{
  "num_hidden_layers": 9,
  "hidden_size": 192,
  "n_experts": 16,
  "experts_per_token": 4,
  "d_expert": 64,
  "d_shared_expert": 0,
  "hidden_act": "squared_reglu",
  "moe_layers": [1, 3, 5, 7],
  "router_score": "softmax",
  "normalize_top_k": false,
  "routed_scale": 2.0,
  "balance_loss": 0.0183,
  "balance_bias": false,
  "router_z_loss": 0.001,
  "init_std_router": 0.0119,
  "lr_router": 0.00108,
  "num_attention_heads": 6,
  "num_key_value_heads": 1,
  "head_dim": 32,
  "vocab_size": 8192,
  "norm": "rmsnorm",
  "norm_place": "pre",
  "norm_eps": 1e-05,
  "positions": "rope",
  "rope_theta": 10000.0,
  "rope_fraction": 0.5,
  "qk_norm": true,
  "attn_scale": 0.177,
  "tie_word_embeddings": false,
  "parallel_block": false,
  "init": "normal",
  "init_std_qkv": 0.0276,
  "init_std_o": 0.0,
  "init_std_up": 0.0276,
  "init_std_down": 0.0,
  "init_mimetic": 0.5,
  "optimizer": "soap_variant",
  "learning_rate": 0.00584,
  "beta1": 0.95,
  "beta2": 0.95,
  "weight_decay": 0.06,
  "lr_head": 0.0288,
  "warmup_steps": 50,
  "schedule": "wsd",
  "decay_fraction": 0.419,
  "decay_shape": "linear",
  "final_lr_fraction": 0.0,
  "batch_tokens": [65536, 131072, 262144, 524288],
  "max_seq_len": 1024,
  "doc_mask": true,
  "train_tokens": 491600000,
  "max_steps": 2786,
  "dataset": "wikipedia_en"
}
Below are experts of layer 5 (counted from 0) of a mixture-of-experts language model. Rows are named router (the router's row for the expert), gate (a neuron's input weights, with its number), up (a neuron's input weights, with its number) and show model dimensions 0-191. Each number is 500 + 40 x the weight over its row's rms, rounded and kept within 0 to 999. Numbers have three digits each.
Before each expert's rows: "mostly gets" lists some tokens that are sent to it at least half of the time; "gets" lists some tokens that make up at least twice as much of what it gets as of all text. This comes from a sample of Wikipedia text that the model never trained on. Tokens count by the router's weight.

# expert 12
mostly gets: " was", " and", " is", " to", " with", " for"
gets: ",", " of", " to", " and", " in", " the"
router:513570528525447528497513510525488473501504547496416528516542496528405529518468526465513464438474414500550583464508537489511472521493519450520455514523523523525507445471530519510550488420455497511549568536432470534469465454456538517579471465477516520473482560550511458424545581538468483535533463435537524489489463557444506556463443556532520537518472417497467477517500533493528510542534462447531474527478534623413478523539468531530529535531493500471534519477411553502475447549534539430456478544469497537582540557443450529488506531447516497439496478518552460496433545499473537487
gate13:504485507545454539551449457521509517441489571443466438473513509468532503421526502526524508519529532472538587617494471593557562480522460547384476488481549562561451544456525526535502537507474463503562539494540532503508493536516488583518538451439498521496548445504461438525496495469488464518488472443489481481529524512535503500570521587526549534464525502527510436446484521512514518569470466553569475522485476508418527526614465520586522459528477488534473525519491520502467572558515522482518421528501541448522552494509481478465510500559515435468499525554502475449505557518496506569
up13:519545529488505496499494526487492499574563482525514540503526531499442482477550487503498513495534441514498547540509495551516518465474586482479465533516456503499549413564469499463528522456380499472442508519543546506532503497535562503490497527467403530450568464493458542489420536417479487513518409480430506482465404432468434514527457430511556422466477452535472479555522477595495489543536489566532473539565510557553538515493483483535509505508581540553486497526509502466533486403510466536426553477514523475443556529513488554532465487528494534523512518449505407548516561480510498493
gate14:489507503493593478544562460586461446474451494481443530464523477499574489465497531471528499467469497470548526478511556529494472557480523508531533506419460483512569428488551448581530509552458564529496471429438440540509503509564537485451460447487543459492514568528490551526542510483517464450493477525577493516529609491511517479563453475475503475479434511518507501495557552496581483521448524593469537417481477510466488481423507517477533507531464483433454383495493466498536507442485503424429491463517451467544508485488535503481520517502465511424508503510570459513428492501552465458
up14:549496511564512458527534483508458483471507460514496531518431495553545460503503452578506451482478520517563495451461463481501485482562535538452466447460558489520479479470463526459567497496548582493500509476468486482524506458550486500523469536560479500493459462504462536428535545477504519553458463553642501482574435507484491485494549474524466572484498507491534506600521512518515536548473467510514512476481538494454561426499461440449399435436540520521492448458498547438581555516459560521502517466498506552507428595583492495449513466510527540407541517487505461474439503466540494539
gate15:498525492514407527539467544495481518507449524521560462513504495513370457498506539421539516567505550449559470544479469509517502415540589515490522537545483445504541445485509545507535483427488489490500476533452552492485465466527476431526462508526500470447474469495523516502538545496474559439522527474531518544575607478498528476500507473467450456479454583456472534553525486450514547472508502572424495465483527494537448563501476527499479394503541447561517587547531462522499462541465519481464431496485522486483445519552584494518495487533555540496492423446507523538435540535496456460
up15:590452503442502506524557527476539512442481458523500476404459454511450512451560487483525537511518448484570512512490523534423558449484561550515547493469512469515479474480479471498512548406473517532523556549407519549576438468520428466499561452484477463533369452511507440482505483424520468466528453550406451508493454487552487514571564507572528523449487474511471536575490526532544522531449563535481576470532485482503491501502533495482501512467549483445548511522449463449506525473485480480472495545475552552559492483477462489518507480489521549556525507466530441508501432548547527469
gate16:501503517450541523531439571501477506500479557551440471491458514485466467462446506515499523487507399452532500494524460524534444476475436556541515475493513523485509541481486460481524498484470494485502531576604523569516563518509440500461412503510506551464521495504531450454467547511552538486580543557502498447546485515582515535563497416553506501568534497530467483546501551569395499478566494508517584576466506541538488492567493490427476480468509604494562497472438563486541542522476429476487521585540543523524515473522527480518479495514538458521542451550492540538492553485558498449
up16:460406537485468507480487503419514536457493566527537465597508463472471472520489395527521476467458473509487511456510438517507476494468459543457464494563494573489530530513430499554568475484498536563470517416466535479502432511482479486497507478460542503458450526557497458566445483477503503497520477515538522439459508540541559459402492462521585539515489484490440565537518487498529551522518416542498461496517453427556552474515465505413492582502492538539552555511511517478541513532464460509486489530545556428492549468577479460511542509465447550560451506476488564470480557485464558456
gate17:548468470456508444526449525517471533455444528429505439514524492497525575427490460553520562467541545482515484550516493578501516493504449529561569543517489427561473515494529576523545532510496516463479533477483440532539563535533474499592473487572498459504484416507490516542510581417574473515498576512487570461438492450455509524470495549490550538587508463455512495564525542428487563565474494533534612448504480558492502484448523488557485524504467506451489479451487508532465503480554494507481424521544458496463501504538500488521471457530425498481560509490528529433464473507563530531
up17:494525456557479508473463480534554520465518485555446456521494501491477490501446555512514488455548538482486482548456505428582509587506553460542503533448561491476460540540487537515492561524512557485512506445562541495475549401532510503506468490511469467488498539485499377501455450510443529411432579515542544580503564521516512401474550500500541595581497505519508445506555547535528528508508491540536556479515429494496461473465497473527545537553438571481476537484484452485528518504432530558504517557447575465445448470536470513453508536518506498550547443489474524513516457454517529463
gate18:508485450521409531426541521446458470424481480579501504511488481548437533440502515530427518494411583507464420450464465476520530514495478473535477476507521464545430492450454513475546501495440522467459505430527543526468452520521416516469544564531467463520394484482381523501593581470506462505529545439541488456447474502444560508615487472489538487526498515514504509454521525422471533529471489451531519512446443543515444497578440486519489493554452459533467555502511541485501495511532506511488480478502549518500438508459554479507466519530481510468455482481545543455490498489474522468
up18:530422447578539450496583513534566500560506513511479519433524487489521494498545467444575457550503468474467581543501445541457501511505558524490488516578482473505486502469513466542456443517580486468524423517519467478540487512468585521511467480493499544468493496519544484524503504528461517517465485466525480554472464512532574517505547443514474554461454490547467479463481465554494537495542539609588434576516500502545479467475431482461531427542529485514459454472594423471520465459447477518434483562479476502527464492480432544509530396454487458508520495540491525505472470498607505481
gate19:553503377557438478475516472501564525500548520501531614454457551452458529473549491469463446528524550402496528524484471525527558470439476473525417500514527449509464516466492510461552496507529429515487470525546505526568510523473492515507461480459495538513524477553627467481484524527505447545518469442524471410539534522488510547539514495502433472540511472488517531530467491499499473460524465434493493466472513468511507482465430566536432489486443483466472509567496482438529402474561465512488441467524478541449489564449559512536449511511425487468546528475535443523556457525447456541
up19:563543511501562504453472439553558446559508537480451554594614436535516519443461497493483583489488467520562475484461454514526546502504451478524530517511514482494484463461500486416473516529434474509506517496499500492549514528571486489513454467522474535537444514516550477516548522464548536540517490514572473453497544467553470527421552460516529587604515462524535543539472484503440548489537556548556543460509586512464509494456417508543517511500539484516502460570466494489473482415530486503480474481498468454457532463473470434527477527465443468599493530439497478594512473474455476496
gate20:539500459531440516517447442500574511461510478522567436492566471545492432411497594465524504499527512475532536503516443464508524450445546486545455437451481470475560514529565485492479532579401516493456543483492497598512470534456509435458495495472491476506475477503482476496437554494504465513485470474421431508564473554461468510481507549543512515517451453479516526418571531479577551552457474523486467586521533518507495545531487504485524444499483454518440578558483514524535503489588545499476467494517492564481548525430538492478526555514521435471530551476477565494469453454552521453
up20:512543482472539492536516623563574422456492488502528535473587472525538478470466532551456472514442520409612451469564473556548482566521486494468461528491555522505483527541545424537430522474531465492476482526541468483495474496473458547510516513543444516524542506525472437515443455499617539486474527432529528561508482520520490466448434521523476499540445484506525510510531533520496504521467458526486481524510458471500477497514500487576547510506488423456582556565501463558412497518492556473540510517468483519527515450501592478521435488479467481506466561491457563558444455464532520486
gate21:542506453485508502603488459528518511516500435498497483510562509590515503543491525483569512521559471425493522481526520467458436518509519511569502421471509505454551468480447522508538525466430501502504543504492498489472498490486425535541454528457476520522497492539559552512440530595544422588444492527448489451506534472430503539530556555505481546460484447531505444521543456427525532513462492522555466447487530485518515438450518450528504539491543450556478531548568481438544544437448566526443482458485519535510473478441444449539445479452469478513568573467527525567498471551475451562
up21:484575524542491463428450509447522535525451520523460543481459498462469462456476407482392517517457524503459439493531473560535534501486405531537492554496470486514480444481510533500509442470487488498490509484478496482529478538480556548492463425510493525525554515592572513505413500489406543513545532459529490531450488518436530529528468413457447468609504471564494573438469566539503513493553487524491507483515563557445579501445525486526407489542539502471546552508454531477492487585500501488457442418496478515482512494455559489532516525522481532538487486544455447468484491475520517528
gate22:434485458496514495538501554527501471484500497448544539512571446460513571517362524566499548505463547517430499464424438514535501512521565483472503534544465506399472498493489513529553511510416469511467414516522459471527521476506408466543510500439498539514488466500551423551470571547484514492526526461496525517504477495497471501522496412494541451524539441508440538561522468463532438528454550541494481483538449529506543447484569469479490439502554490515554390529523492528540476441538481515460477465483512445448565454435455470535472505512525521542409471501465538490525551492507528527
up22:563502481447451439488452560526447470504511504439542549488512520470585553546519447530485437492492443463546540524484530512470487503538440491439483503505473462521530510527486520526494492501488478531530579541565534520508512504492525457518432573461463504559550446551495446457532434535519484551486463519462397510447485492527555533449499517447491500498479523483576512554405435530515440491534551566530491459569407518496444479478553538504479503381539506518490509456528516587542498577532540519505519485508538504551514503473551483517484478469522557551513517511423406564454500526493528553
gate23:560470535507480533494468453516452506450533506580473554478438464505522527443505552503471542500568419484449471453482546512481490509516467537528493453491471523536549457527520494529466576514517487523472551415427528508455513502528525465475537579544537431522498465505470409520535534540525524557501578555517488490532501449488485409551447491467517514500513526519482519535511540649488467421468506472512507480484489487517499418507498471474552417481570513487538472524455506488579520462567488533495470551505494497462575546444474474528474578456478507605539570543513531497530506531453467545
up23:543531444466497457518476502445520466544502509475499434507434475443486474433504465585474507487531410524495536482442452496405535459477557583528499585533498575514541453447538486436423487554485466534544501440514500512537536514454533504598500478504465527454537499464473549492526510447510480484508487536520519504531564516459552558547510464570472464509550465521522539505517461425545562538476520497454494522527515482474468408489438539552540460533509457536515431460493566447483493563467538528457537552585472498484450544552511450469548553490456502521510533546433480524485545480462470553

# expert 7
mostly gets: " he", " been", " they", " she", " it", " Am"
gets: "s", " and", " a", "y", "th", " was"
router:549528520488438528479502540564460431457510506468439500530489549517477523454445572488506447475436471499531537432504497429578447529423530495574523517479504529534470454469510524450495438453455456558540578502446404513492465451476545569491450490532541526492473502532536447472510491520470580533517480469542520463458508509467544514431476539541547548528460462471449496507489441500517524539506476502601471501502503539450415508528478507550581553537518487482520552473433533545433424546533549493497495486460500504491493523481462553493490544488565486489445448555532514410481589460505525486
gate8:452540479503406525470522453468495497541459502442497513474513509529559534492417519490551515546477446529446512490555456455446546427479467430510467470480601475499463436433455511454535486561514421502484482502580439477536539433454576538436504553501574508557488497581512493592512480531527517479496508470470547506486478550537492545428500533484566517557526509446527423430521476530460469504482435550622485485494465451439497493521464528512526530503483524570476488481439516520446535469547535462480502434537459492474510487495516530511518530471564555548513461527476539513478515507446508517
up8:492532606464479498529483551487463534508520490571537483451477480500498519501562564470534542531518489500530506471578565557526562455496487526494498475530467496496552506483473449501510437560581428489488516502546480464462465553491552592483484505409472502507493425540520457553514474495583447475560500456436498426434510507535523431462536477504519470416487498428507463402545436500519507478526576485541485512508505533504486610469475455488490446436544494475534551609484481471545444473550501526486473516500450545522470474539485449554468553517491543502439550520520467528478496487456540505
gate9:498515484529490508575494477509493489455539461539515526473459438506520425466546485544499537486469535474566518519550514492463449376447507517473581521502466498495483560490476456447490452488476490523543506457475500367534533526455567533523474488546595479508528408496489542502455466553518533516515498519626460500488490567528434537536458542465497497533484552545492420550464538524561489489485468540510409522496450513471582479565479557462519557474501476485522503493465536509472407513538530538507484532460453496519523475513478468425485501527430563469576481550510536487459469507447493536
up9:470487485518511519539428473578395551468509536549467455515527501500437479502517504490512504523515550491462512452517452542446506478503441550467511443531562586492642494533474477536522490531492524556516456548519459501589461525426541493375511504473568497537509529518496456518482482525540523517516541517508525555538461472452489506506476437531488460535428477512482576469509539456542481498476533536471494457459523398496505455451493515508506557555479536478468460472474469430476466491617495546531512518526526479479465451494473557481540442510565463510557443484506543421527518493433481449
gate10:536480557556492538491511479541478529459504517527449519456453486431506515426553489459504559434505477500570442570520584489524491546460479503430470531475462467514508521498523374488515527542534520539553450522520519478495522483472479454404473484520490500573554491541496435453487420497495460474533482509484478480556546430484544523493457533512481488566490481459432492445507471494423399548521504524515507485502528564469507474520435478516546533567520442529483478542545503486424409459553460546511522441491446506543491505468471520485580492522525470408438466561480484548473544441471545489
up10:468516540486490537484534448526443593483540495467544499524471512497503503544492488495516552435431486501563520544504458505547551512499458556513496470439461483498519463491536550546502464496449459572535513621497490475486451489505503522526510576498542494503526437524533547522566531517544502504538537505489440447421509553462523474562435489552429469501533471517399476495484438527512446481478421492528503488569533508503498561469547394533527449526471554483401492461573392468429507458475527468558495469503489478432489515468444443440526477508540508483488460544498474549501572515504535514
gate11:471503475532472547542565503525474422466443534498491485486517569537440552548487496595538534523516587527558453546482463475578481446447526428488521468483480537453556433513558503445516428509483464575420510524565524472390513473492474518427536471498484417509485485464546560502501455565499429527542553542494509525508561530493552490543478446461467452504475458468452440494482477462480491492558505497582445515454522495394450463440484547555506562495414507541482519541482471521442483465496521534519489454482497516455505527479453510475442470451473515558492491495510507462514534494519491494
up11:477539523475529463531555472522506515533515567548527576544499530524443503536532509522473464528449448434577460483564575518550543500478534508538460510500518499495541510515475549539527522457453596490475476409517550496473528492552492555521510543528507500565464504540478458538538478430488559446469484383454481490536533472506513512534443513392555493478505482483506520470540534572566508531534454504522509519563536478521506515524596511468449515498466496492444509498445556505418519527536500522487480478566483462410455578545463567583575454503515516556448486453493558520498542447517510515
gate12:500546538514479475472564451448491517414468528511507545504493493494492421482456440489429542500513492500534473527489495516459554534448467445544521551484540480463495447483471475472492511528432485495470473480485522484444441513560493556520584479558539504504519520506487547500511406497427441493541481427505525429556546548488548456487459430523512608562551424558484497492479465533487526495488528523542523520428553394543456493494445479448581507532506435500597528566475494486425477487454563482466537493502504471513502515498573541474486506484480540494503468555580498521494546463420448522
up12:485487496511489564447416473443495493421484463536469512510500515441454519448538557414530475457472477437487522533465545486554473487511432542464472464492526490521468474516554474488535470425507524532550540554494505481436518436514472467449540501500438608418601475456490503440476483583543505500547532532502455515463530457594486477501538492478422535549552483496535471538546548538462517456457495455454472540504482503449457446494491481445503475549515535503517542476455507541446432549528442551480423477472433498529527466536511496440540442510528473468504478563487457473480467513403535528
gate13:456484459495451523536521510539494443491470487558491509517427489520491522500457552532505507516478476443453455431493483451467470509546568472423496512491513581588453517506580516509443481424474489467471522566431473522494593551476517522589566508451426468448503524503493496453502466494494458448519492483495404512451524571538522476436435499510501532523400488529536502512526464457557490452516534522567533481540497478533470534509494486485580505543466482523497452517481548557482464586484477504516512506465519562430426475553578538560472522461530457538421490524526495478543571567476486517
up13:492474615521512506515526460475413453466502511525467494422498526505501452518505558417521527543525459536491474559454507410536475466508445518538550429542522435519555565586477559496520478459467540483513481443483571447573494538502471472514527533509454474562523477518509463486590525503562499517489505468511484540509432531507513492566528382471413484499471556473414427456559514540579524525502443476488522490568540464421508585480490459545497525502517497498478539552550454512496478505520513450434466475542469487502491497480518497471459461523508571465499496542503500439489501519518536555
gate14:532526518521576518485501498514509484462448507555506453520541425473554516519488564479490573511452473506558507504551509458488493511480557496405536559417465520536532431427507539506487442457524489607503473410542547535520448518511466526494560490522528504506473533539462541517392478505500470460490502445513485437505523485502479498460455548535478525533530514477457543490445545474523432488508464594511541460596510509452477534438505525529523476464553571507582498470452489547489487515552503546513556510516552490503398483499493532491514403541490505515490493491510546438542547505384542464
up14:433544482520438466579482462525515429487505539474489489474547543512509534425568456477501558486499473468516466450537426622496518491503478499483459540509435552520503511560485499490526528557520401486510554508600506465480522446480487468513454583510567509518467504578502537459517472481537483508450488513478447535467523509555476453433460473447496515463512510423507436462554465570503457584541492479525531483501547464412541499501509469481479474542574490461577461508510484518504484507513480536524535472521526459443545493440558549471454485484601475494442494462477407450491551531504520467
gate15:494518512464583476507544516485474469447506508529519450487508530475541449510484541431512440506565552428517460525502530532478506519549491528517492460466430488570511473564517410470524477442498467434488481515413408462571398487511534501450490569519512469460522514539560442505482441542565500449532418528577513555490503577429539589486489545480549592511515442576547469452495468480537473511575502477518524532461511467536500524555553560503483500540514514434448504492537513542519482467524510452518394549497533521504478515539538490499532494497526498515509495528534556451454498516494524556
up15:443545474478449483488496528472468543446521440486510596542470502456578486522553437572560494503437445500514488499460479476465530517504504571490527516466482529519541517536431500533430533465401486499535479481518551506487538482480513532508507491483472476511538500492529495513582492470471543517478517421539461471558515557479505423573608540573549479456432425484479495564436497534508499456570459479525460513514564373485471479526520424436484565472495458514479454498453491496467526497498452407500499517494477494467466533490455441476482561516548551467469459450507555523472498467539478444
gate16:518536540428470531501552539513447465496529473482469469484476533448506431512483539515449495481466484492540507521534468498486510490516440506588528510501492512550479472467492483476514497452523527602568529455496462536562493577473516573487580508546497456448458523423504526482503457476486509426560542472521502429482508533488487470522477495515506530504564433481499497571542477483452482460505549519444609565512555564445473543540513425477548473424453507443530469461474523493489418529487450458474608486453514492495473472443525507479583517438402533481502443596464516457549499507500519522
up16:620474500438507508581526519566438499482450491462518486570503482552510460512550503527505509498517542446497485527462453505536532532505486468575485545493589540436478504411473528477526503567470501517466456509545466454471487420519484450460507472535444453458523502537495535429532379505510463553431551443442484438501466578504521524466496560496535520525461451550515483566493554568504525549491484409467544459515513495503463483530478540502475523491460482502429465594511453579543559497450451529456481504434466584532457523504488501508523521499537521470545443537500512503503471491477476535
gate17:504483553527461481593508468520531521503468433505484470539551500570479557364518514563485466466490408431526465486458531540461442470478433550539533519504457395476511537497513445512454508493465483550503487487446511533506482459565552517541485546501523521526470493466432456472523516520461535480493499473554452500451532484553559573490493466522422492436450544486464537556485469524506524578484501493490519460457465516498508446464480508455521526427478478453554511459482574539588445417552477495521457543489525540552449447466491544537429517475457537524504481547454578442501528513486505484
up17:469477534478507528487461500502454573467429525557522443512499475493499465471443396561378558538529541466444487475562478518523489492535499501435450490478483499474537462504424498479487546562557494410414574544507468509405474492564543523413430513525474399530490496508539496511510467524488460572542445489520542487520503479514482460522482470514524497524545479512494506524437539479517577539570489489525570500456468458534491522508528556482467474490444484556498479491441421527513476528461486520452535512494536497447502565524452555501514565520513553505530424532520453515408498534525474460
gate18:536547481518464528399391494523543614474547522526438542503495476502506532493524491475561528523482486508547587472468486474522463537552460489528494516500482451464409474485522488463498428486436462482515479518582481489515547424480464589502548494524492602516487476482476486487551512501510521530488545471484477553506497462532526537463523489456475469477500532522501440486528412453476508507492449554552499515486462478418441538462372572507468474493483500503499484429494527557494448514507573505529547493471530469481532450508597487522527489554561455417478534531510528481421526441528529478
up18:514435503494461600470511509514507498459511529523540538501601502459491570501564543463503492480532489518532519533593465510516542479510546485470517499476469505526539448526446518558565505552518523610495456498493461465429473445559518483446509459477457498481477441533482437470398506452549498562492474475496473500551488479482498568508496568498406475486500468523536485530487555434494452493458516472457530549503445439482477493487513508502557493548532520586508475419534478493499524554512451459565562540567552562463531488525430539531573515531484476591552529448544521497462427507535504461

# expert 5
mostly gets: "|", " United", " Mo", " Siege", " •", "ford"
gets: "-", " |", ":", "|", " the", ";"
router:543542488430449527500544478526522486447532523458417504467471552547516525518505480464575477506480494598499544464552526446519492541492540488516430439615552565531475525593493544575510435545489440531475538527480509543479465476451551503557434466491531536484430552556562466443539494485472523528526514501501510497510494519511433520455489535538562570502447539515521447551467551516547488538506487439523465481411455540460486506495529569516509492475524525505495529477523534480494486566552558473544391563486450557534488549473471534485450505451530526460479538512528419509516496485519546449
gate4:511481525475441483526546492523535503447434466516489551469486473579504484511547486453506454461508505590417485509534526547526514590489516461507510468544474451501505510519504557480471492529480500494513451535458543472508518471506448522473467512488584499522484506493543506506471498497486434534459508581507439489488501496522444496511493554440505446518474542504551512563446590461519483497446466582513493521476548467478505526591487487579582497472472466423485557501564460588408428566493578500506516557587454548411456569476476525549485472474519498484494466516466529510511490612443486458
up4:460506442470485470478539457568502502538526463473477468518552465539467490473456485457495520497486533492469489555512545502553537497475438523518498520589428482510461538514412482514505518503497454529530469521511492498522457506469547527510494420532455500505390468582527571478506486477495483398581422501476513536452493451540535457555494603515550533464460521530520541434492468482428463545489491506543456508502457450412529459589469466475503507482468533481512552492501512448514466481558490449464474485522538500501543564521516446493551460393502484525401489423511535488519511526557597557
gate5:518524463450503520482465528520458452531574543505520437502485518593509522580542525497479526519498545578517541524491566482468512492515532436461488524511455554520502480493446575483454519491571431496541494451436526452455546458477453443510473503434606557503549476477503604480479482467483437491495555500473399502525536398478466447553470498548548483531404575540468482546492484459450512532488541496518530516492500502503503552519522497562468548461481460495514566457516497527540483517546557431545525510485457401535483479572506474517476483468474530433492527511491480557491423487493514446
up5:520574444520497465454525476570567471542510448480541447570487547478463433557625508464462507505557489515510556445585449580483438481520551470467623566469433483569496538498488573469497481504500501500498469477477482513481468487541481466486414529513552513552553469523458509493469494481481470492512472470509479512515464518498509514558472470442514510510466445484497575567425449500514506482494511463478495600453442447542542561502530415523563523508481560531490509472552486516434564510496478519483459438530510531451498485531474596482506490467513483523561519468475551520505464531503449478
gate6:592495565502518561415472499496507456567462555482488514526534480437503425470496466486522468566497501508553486496492444455469522484519479498567467417524463545486542508489433503542525481488483473524455567544502533516526497443457580556468486525460486444539530459477557512583475518480484485479468496500493451544514621513570493460564472525558554509454467545568441567532498488546518537459527486563496559463390529502549528534455569491526469502476454518440466451519457517520459520482603535505498493521460568506534516536506516516518573439485459513536514447513464548469530449548506481511
up6:491525578518511508534545453437436444499498502512531548439464535488582457477507535456519485434462475461456542477502580502543491500494407429438485473566524510494517506451572424453519565558511532466532510418504523546489519508539547522509556512487425450552463533515489518468494499532475449485512492473460493434563441542480538555490521514416468565474513488444531457462482540519526408473562463483496444473478478512548486490461484484517446502479520553506530489504560446547487363513505491484521516429502514424445526559485504571505467572473541464481537479486453520496542559532510506477
gate7:456451550477488523504493465494500475417460439476512546481457509580468500493483498498510491478568481527517449501515535481516528562472519553550501545519500562456569478503543557475454447582487467556495447520497526472540370447590485507576504505498529508471461540492514482480454456506487528451575473503500490494466473536593541504483512547493481534544440503521491506466452593493405545531538559490430496555479525558460527485577564517518440511507522504530490481459537476527560460476500508468528440442570547566470460484577464571494452457488514465487523527536500518572428518530539450483
up7:509460564474506495520524495522505479505527491492518642451503485543526503535518397495543560497482504569477520436385618491458585427483481469461557495544553504500499520440475540595436485421494471471437513538546534518500544523483489507535488507532475487480511509552454459514493563485507508517555490445480538518556518541505476562535443498516524441515476481536562507517541464559473484599400525459416512508506443520501473491472574512482492515514499467474492499487511486491427547510542563495547532515474538459542495539558517472548474515503520583493520535492516475517501462529576445471
gate8:507472502514565506509504533615449497542500472465415545472433512443456495504434512437481528533566488510448480436484439462442543499463541520489501467541545483467480483486492539480513472481483493551531485421479557483487449568469563554474476499538497494514528514497532513535502486470439572554517482598491487465508505479486549481529491474463493450476444495563473456526510616412496535485485544464511507486459527484627506551505486557550482516493446502469404476499509466508421422490417538486492448526466410508469494462511445495527442488554524455505506530494594528497478543497462500525
up8:518599458527482557555580518501451481563518538462471495552515430548461471488500519521460529494490533442538490521532496510430549464495505452505552473425460504530512465436497498564571496552515518448470517526534485448423531428438524505460470466550495505499535445473489498503491456560501465418464535469505534493508518497476409523503498476502484497462437489483527536459564503511585475578597548457484520497479532479499546490488528551538574464533536518441472476545504479460415510493386405456457484475496516531520507479524526445487414510441466463494437452541458485498469495474433492530
gate9:521499478573489489527439520458523514507393453540510436429513536543549509521480485470514434529503508493454547468537473505470490502519447448554483413514473490449512475509490509526522481576496491540496397542483552502481534509516451448543533522478507553515495508532531450493467469512472534509396528639504489476530455480448467524411530514455577501508501514441518512561507467479510505490492481448470503493457460485462521513554503492628539508516542560519449552434461520494521418533482561523433520500517443498564549488470502562490536505485398497556529503504483515540464432522573528474
up9:507463516580503452557523482570495486469504536502476423455543489506548460499539424519489508553527521425489554508416522479483457453497494538512437469512515479529551500539457515501459514482515541553463520466467501477461476464531551520595588531503509488542472467485482512517516497524537492524587497550507546502493435471516524490596419494467416506521551518509482468486491524453485497461535511466547503574470446476493484499531596507505522479551444508447549516525423462577477456407424519459507535534579497524421523483481558546528489630498490554466506525422496457526491520469485458523
gate10:550529504522543385514537460536537511522530448520468487563506581452514512519457459418559482431497447536533465496496566486505549456508464524570468476528540460466500481542443468556452478558541461530469473430548567521534472568517516481470543443522547505501571577513516467468515501591461492510495581415538494446466474511497497445529475498470588501510543502528461504571470485510581469477439482508480558523462489455486452433492550509488527513452502525436519480509528529557590600497549444481535424533497562489546513497533499551494471483451565501502473517512460522506500482515526501491
up10:495514489461560540519469509505492442493516512482491502550525504457567485497412524494526423504445427433484502487533511475457555451561521488448543520520439538520544478519580427514510511459484486506413511591478451602566468452507544575469493429466474537515535586467405474504467469506482511528465446540506457536423528501534493479466553508438511435557538472444502537483454525507491453459476475528429463459583478532521524540467540477592486543476496512469462509554563490529422512526511504500494490471439443469462532498502493475508501479558503462492451479519493478507517444594466467443
gate11:523513499455523468442509460450497467498518428560538565536489531548497489566525428509485536564491494528473478449603543544456482473484533433480411511475504495460531494484537481480560454494519517517541436511442550479529505458459544479529457493476522557532526460561520583475443515452460486544446451509493508479491536510543554505494524443538509489432524525518441456588514494513505578512468478444433480535449487529530514448553567480508507418421509484503459531495483438458475578563481563488463499505496498511496476543557462532618453563520426479525514504531427508515499572516560519511
up11:524553487518527579507478477463447577477537515489492577517444480459514541478484436493538519529490523506470545440540551526532549523491606446433519499504474516462529484500521537518453503577482563580481474543529536503524490503536487496498463526490453434476428471516516506568526480538448488514472567599468527552491489471470512512444540468530557504506442453493476482526486474565496519476481493496487502556509543453458403505529397500541526448482471525573458561456453557563459553450535526443490495545469585536551513520537584486497500494419549484561502463507452521477472518470505408526
gate12:569538554509463506461485463462461499419533465494569462504486512500515435486507503512461500459521470503502527566492495486571484487575534487559481428533457505568472522498555515509558495480487527470426542499436539482507485487444527537511486478513560505510523576442566557454468565487505489519570543439555431506497517426415498489536454527440479466523533516496539446560474543467486457525573487507531523462462444588460489523494418488429521427468447486554539494488470449487468548387567471560534498519447530480444548508555549498504446505487486466469453491459492443447538497539485543481
up12:457510431574504501527483487516550594507442468502505454556489474511481477481514518543502485523607514424477523493538508468474445493432512521472490524455441455506521503472475461458539512450501510536470530466504526467497520426531556541430558462566445490548495499530498510525468528550493568504524532507505563470551485510521474442375508480458476547550471509581496534434485501594454447508580568500518471534542527500534484460576451526546484514480481562501587528427485558455523510461497475547581478487509579448585468473464488554439473504464491490503527505572467543485465476497509475484
gate13:541548513487474484582478555420495527543460476483454470486475545473525518554466478530533458539556460533455527468462548553509393419475466510515494516519580492542522482503566559463525480505455516461457548507455541488555489532453540519502568517546472431531508475501542490520410513481456489499528503575530476501504476465502473441512477475506541561573474510437473525503469525478415578482455505523433464488493479532435507563494562554490495467580500547518540435457522502472501441531566546528537420572575557430537492469551515471528526481464555430510477516493441501462452501480450510518
up13:471547513512521518500454556455533519521459508515562487486476533490523429504486452451499478461471474545536544566455493447455508527498479434505547529552507473508472489540514524507519471547528604488500534508558496517547526490517505484518513493531506446502523584429505464505549482521449502553578447476524441485529514587531465536527511440582533475594466533458503489478585508501570456513460489512512459484474511492535502433452547512435446485525533484547467501504396483453498459553520502494556448537537484421444560550427553523489455466541560515495451494490473477577492433607507524593
gate14:543494477480456449538495488453471469471561488429441481435573425498505563558531493509585505475507510609543517480519467522458457553459473442539499468538502487525502470562520491533539471454508566542516543502474536492431512538503549500463513529561476485498487471524620484501514526526549583533492599513477472472502464544521477516476481475574549470517591550469519435519538498508482439441525431499532540501487473531549532425497540527472462488520451468465583476463517457570564458493574522476508472565517551529554497479505477480456465474506542467493470458448489468516580467510424485527
up14:523537443432548479474608509538526451494433558528554446461529505489422541402408447506498543513494532448533468476478550406466525490431485519496488488528543503469495548555537490513471475521570493441562478486506484489533439493528476450519516530477519455426530467505459503499452487489435486484457514573558442490416594457430501485487497516491496513409551511580526492514487588456467507478482533512524487450540521445479509488520522540490511501536492542516536542583540478447440453576453493474456520538447509509466436497517515509511544462462475464443469485471431511516486497512488566490